From a checkpoint of a small mixture-of-experts model trained on Wikipedia: 30.8M parameters, 282M tokens.
Below are experts of layer 2 (counted from 0) of a mixture-of-experts language model. Rows are named up (a neuron's input weights, with its number), down (a neuron's output weights, with its number) and show model dimensions 0-127. Each number is 128 + 32 x the weight over its row's rms, rounded and kept within 0 to 255.
Before each expert's rows: "raises" lists some tokens whose logits its average output raises strongly, later layers aside. This comes from a sample of Wikipedia text that the model never trained on.

# expert 1
raises: "ent", "ified", "enti", "ant", "all", "ish"
up10 [144 139  53 110 133 107 140 105 107 137 134  53 155  79 124 175  77  83 131  93 156 134 113 176 130 116 117 133  96 107 106  86 179  88 178  56 127  95  97 129 170 117 149 127 104 122 146 124 110 172 107  88 141  83 113 192 149  82 109 139 145 152 125 124 138 115 111 148 131  87 149 138 136  63 172  87 148 152 180 145 112 128 100 152 148 127 151 150 127 106  94 116  89 114 157 142  52 139 125 134 118 136 169 198 140 119 122 104 126  66 183 159  92 155  94 114 166  91  48 139 101 125 146  80 129 198  96 157]
down10 [174 139 127  78 204  93 162 123  66  99 167 128 163 111 152 178 156  64 138  88 156 129 145 162 140  79 159 154 100 137 130 148 168 119 175  66 143 142 118 150 162 110 156 110  93 185  92 120 151 130 123 121 107  80 126 175 153  89 141 133 133 118  94 120 137 146 128 162 124  79 132 100 163 117 183  68 169 153 158 129 131 132  61 111 147 162 135 157  98 111 139 147 113  86 170 207  89 179 103 146 137 156 175 134 174 116 116 122 102 100 196 171 116 118  96  61 165 115  83 137 122 145 136 103 147 149 114 174]

# expert 4
raises: "tric", "ugh", " least", "matic", "typical", "ult"
up4 [158 138 134 163 156 141  97 142  86  72 139 183 175 151 157 164 139  95 114 180 190 116 118 160  81 117 153 130 100 132 121 102 120  94 137 147  58 109 140 121 102 134  85  81  79 157 159 103 153 132 174 129 101  98  74 152 163 192 114 145 138 123  95 120  90 128 164 138  98 139 109 134 160  82  88  74 115 103 108 110  68 154 127 210 131  40 102  87  77 131 106 152 163 176 127 136 115 116 123 102 110 128  89 115 112  70  98 134 151  74 139 173 117 131 137  96 191 113 166 127  65  91 122 111 105 142 134 114]
down4 [118 143  66 141 170 124  88 148 117 186  85 151 112 148  92 158 139 158 160  68  98  93  93 120 121 175 124 114 146 122 118 102 141 136 131 113 174 131 182 142 124 175 121 200 217 138 113 109 129 128 182 130 148 113 122 112  77 121 176 141 130 142 182 157 173 139  85 124 123 160 101 133 169 145 159 101 150 154 114 145 183 141  69  97 120 112  72 116 111 131 119 162 140  53 131 150 136 129 113 178  67  98 109 118 205  98 109 137 123  90 156 172 108 143 152 167  97 106 180 127  85  97 112 114 158 196 170 139]

# expert 2
raises: "\")", "ile", "ologie", "firm", "uf", "Other"
up7 [143 107 122 172 207  92 118 127 109 167 121 140 125 224 167 148 172 125 146 107 104 123 110 115 144 152 114 150 147  93 150 112 101  88 113 129 120 110 123  80 103  97  97 142 138 116 172 101  81 173 159  52 147 196 127 102 151 125 105 176 101 155 140 159 154 150 181 144 116 128 162 164  53 152 163  82 146 117 152 198  41 143 109 149  90  89 173  94 112 196 162 156  78 132 114 143 115 110 161  71 139 132 120 105 168 117 171 103 127 128 151 103 119 127 102 131 130 181 168 147 122  84 108 111 145 139 125 140]
down7 [155 163  93  76 196 164 148 165 107  83 106  95 101 131  96 109  90 101 151 136 129  93 124 133 128 115 119 126 155 151 174 145 106 162 115 173 138 126 109 158 101 132 152 132 136 152 182 130 127 123 110 171  42  84 192 126 146 159 142 123 183 181 121 111 185 140 167 163 135 108  98 143 174  85 170  97 171 124 128  59 112 167 134 179 160  75  61 131 150  92 101 116  87  98 119  76  88 174 112 114 163 123 145 144  93 170  65 114  89  90 155 124 131 139 125 158  64 120 165 127 150  74 149 131 140  97 125 134]

# expert 63
raises: "s", "ly", "y", "ne", "d", "ry"
up9 [ 95 110 123 128  94 129 115 104 128 105 105 101 154 137  86 158 114 106 136 140 118 125  95 131 108  95 138 134 101 158 146 103 156 129 110 156 118 145 181 135 155  73 109 133 137 126 201 104 120 177 104 131 153 121  78 192 134  74 135 120 113 133 105  43 101 101 151 154 178  88  65 155  99  73 142 107 122 108 141 103  95 117 131 171 146 127 177 116 143 116 133  93 163  82 200 139 132 146  56 113 116  79  51 163  86  89 127 135 142  65  78 147 134 160 190 121 179 159 154  59 132 157 123 108 167 158 147 175]
down9 [141 104 101 109  96 131 121 100  40  67 110  97 131 136  64 113  58 158 126 164 166 140 118 114 124 105 158 164  49 108 110 145 128 180 149  68 120 113 129 116 107  72  93  97 134 100 140 125 132 108 126 141 156 163 157 146  96 149 179 111 115 139 144  75 150 120 187 142  73  88 109 174  96 112  83 136 114 122 166 153 122  65 129 148 170 131 165 150  77  70 158 139  97 132 155 174 156 149 125 115  90 124 115 153 108  79 110 174 118  73  98 113 106 121 180 145 115 162  92 149 129 185 139  92 196 147 132  99]

# expert 20
raises: ")", ");", "s", ";"
up2 [191 108 148 137 166 131  99 172  90 102 137 140 128 123 186  84 153  90 145 134  87 167 114 105 140 133 113  83 183 124 112 195 136 168 106 122  98 107  28 171  78 127 132 127  76  64 163 103 150  97 131 101  58 111 107 129 114 128 135 155 112  85 106 150  97 162 127 121 117  80 144 138 203 121  91 116 110 112  96 159  76 127 129 115  99 133 149  79  69 117 141 125 142 108  97 146  74 133  92 123  78 106 128 131  85 129 114 147 141  78 194 101  54 111 126  95 133 146 115 121 106 116  73 153  88 166 116 108]
down2 [125 188 138 110 122 100 102 125 136 136 152 130 116 125 124 121 117 119 133 127  70 113 170  97 150  84 148  54 103 169 171 188 149 158 113 116 142  50 112 134 135 129 174 168 108 126 107 164 137 141 147 128 130  80 159 141 143 194  73  50 114 149 137 165  80 132 120 107 128 116 113 152 135 110 100 131  84 162  95 131 109 135  87 121 183 170 138  97 128 123 130 120  93  94  47 136  98 120 173 135 124 119 172 152 140 183 164 148  72  87 198  69 142 119  94 160  42  97 117 102  79  95 105 127 154 146  90 116]

# expert 57
raises: "ğ", "ether", "\")"
up1 [193  90 128 172 104  54 121 140 139 108 163 158 129 164 119 117 134 119 155 106 179 165  98 149 160 163  95 111 151 129 132  74 151 117 159 159 105 109 134  71  97  76  66 151 107 134 110 114  77  65  92  92  96 116 145 121 126 137 112 159 120 174  95 129 120 162 156 123 161 111 108  98 101 112  18 169  92  94  90 169 184  99 119 155 156 107 122 195 147 148 144 113 149 119 178  99 167  95  80 114 115  98  99 155 125  85 134 135 177 155 122  76  62 126 146 126 103 136 102 119  76 124 122 154 122 176 112 128]
down1 [ 78 118  77 118 115  99 113 151 126 112  92 148 156 106 109 163 168 160 136 124 104 137 152  96 142 176 114 106  85  91 115 198 133  76 120 121 158 114 144 158 111 126  81 145 161 125 103 131 137 176 116 174 144  95 101 121 123 152  82 105  80  92 147 171 176 110 146  93 191 129 142 165 103 139 102 194 102 111 157 219 124 105 132 120 165 132 111 122 113 162  94 125  74 105 196  70 130 114 138 153 102 167 110 140  61  99  77 115  85 132 198 113 152 174 119 159 109 159 119 119 151 126 194 184 117 115 142 184]

# expert 6
raises: "://", "ß", "uf", "ğ"
up11 [ 59 125 143 140 208 101 130 109 101 142  96 133 174 227 151  69 137 108 124 124 193 106 130 127  98 131  87 142 147  90 139  64 166 176 158  90 129 141  94 112  48 163 111  89 130 125 168  95  95 141 117 117 124 139 153 171 186 169 120 125 105 143 144 139 155 188 130 134  75 149 156 140 139 127 131 143 120 128  89 105 107 175 168 127  96 145 133  89 159 151 118 100 135 136 134 141 130 100 127 104 116 105 133 117 123 190 134 139 150 123 197 203 129 179 185 144 184 156 119  87 125 122 124 105 125 134 198  90]
down11 [121 129 163 156 131 154 162  93 145 149 179  94 128 159 176 133  78 144 120 108  87 155 186  97 121  94 122  77 164 107 148 111 124 132  96 151 114 166  62 118 112  94  80  87 134 114 190  90 103 100 170 140 152 141 106 112  73 124 169 129  35 147  79 101 132  85 137 172 147 134 110  81  73 129 147 110  96 162  93 147 189 115  75 146 126 128  93 130 134 128 146 208 124 105  48 111 143 157 110 180 104 106 122 105 131 116 153 173 125  96 100  96 141 127  90 124  76 100 102 164 148 177 104 163 121 129  93 157]

# expert 14
raises: "matic", "ğ", "slav", "ñ"
up14 [176 200 136 204 194 117 115 146 103 125 145 163 145 158 112 146 176 108 153 130 161 153  86 135 134 136  93 129 155 105 132 112 176 152  93 173 145 119 156  86  77 133  57  94  97 183 143 100 112  72 177  74 129 174 115 114 122 177 136 155 116 134 125 107 129 137 164 115 116  99 125 155  95 166 135 147 150  83 153 121  92 165 171 155 108 107 117 136  61 118 152  59 139 143 163 137 107 103 140  62 152 106 142 153 146 135 112 120 133 135 156 157 119 163  73 230 126 133 168  62 137 151 125  99 128 123 115 170]
down14 [119 134 165 131 128  81 144 101 138 119 126 190  54 113 111 130  87 134 118  81  91 110 150  92 132  69 135  93 130 113 115 159 106 123 141 162 207 164 144 110 111 117 179 115  99 145 147 119 138 128 107 134 155  98 141 128 143  91 115  65 113 127 142 139 150 114  70 148 145  39 137 100  80 136 130 129  99 140 137 150  80 132 108 100  92 165 134  82 183 131 155 131 170 189 150 195  92 166 181  86 135 107 137  72 140 161 153 127 106  78 151  94 128  94  68  99 162 156 123 151 166 150 102  59 164 132  56 139]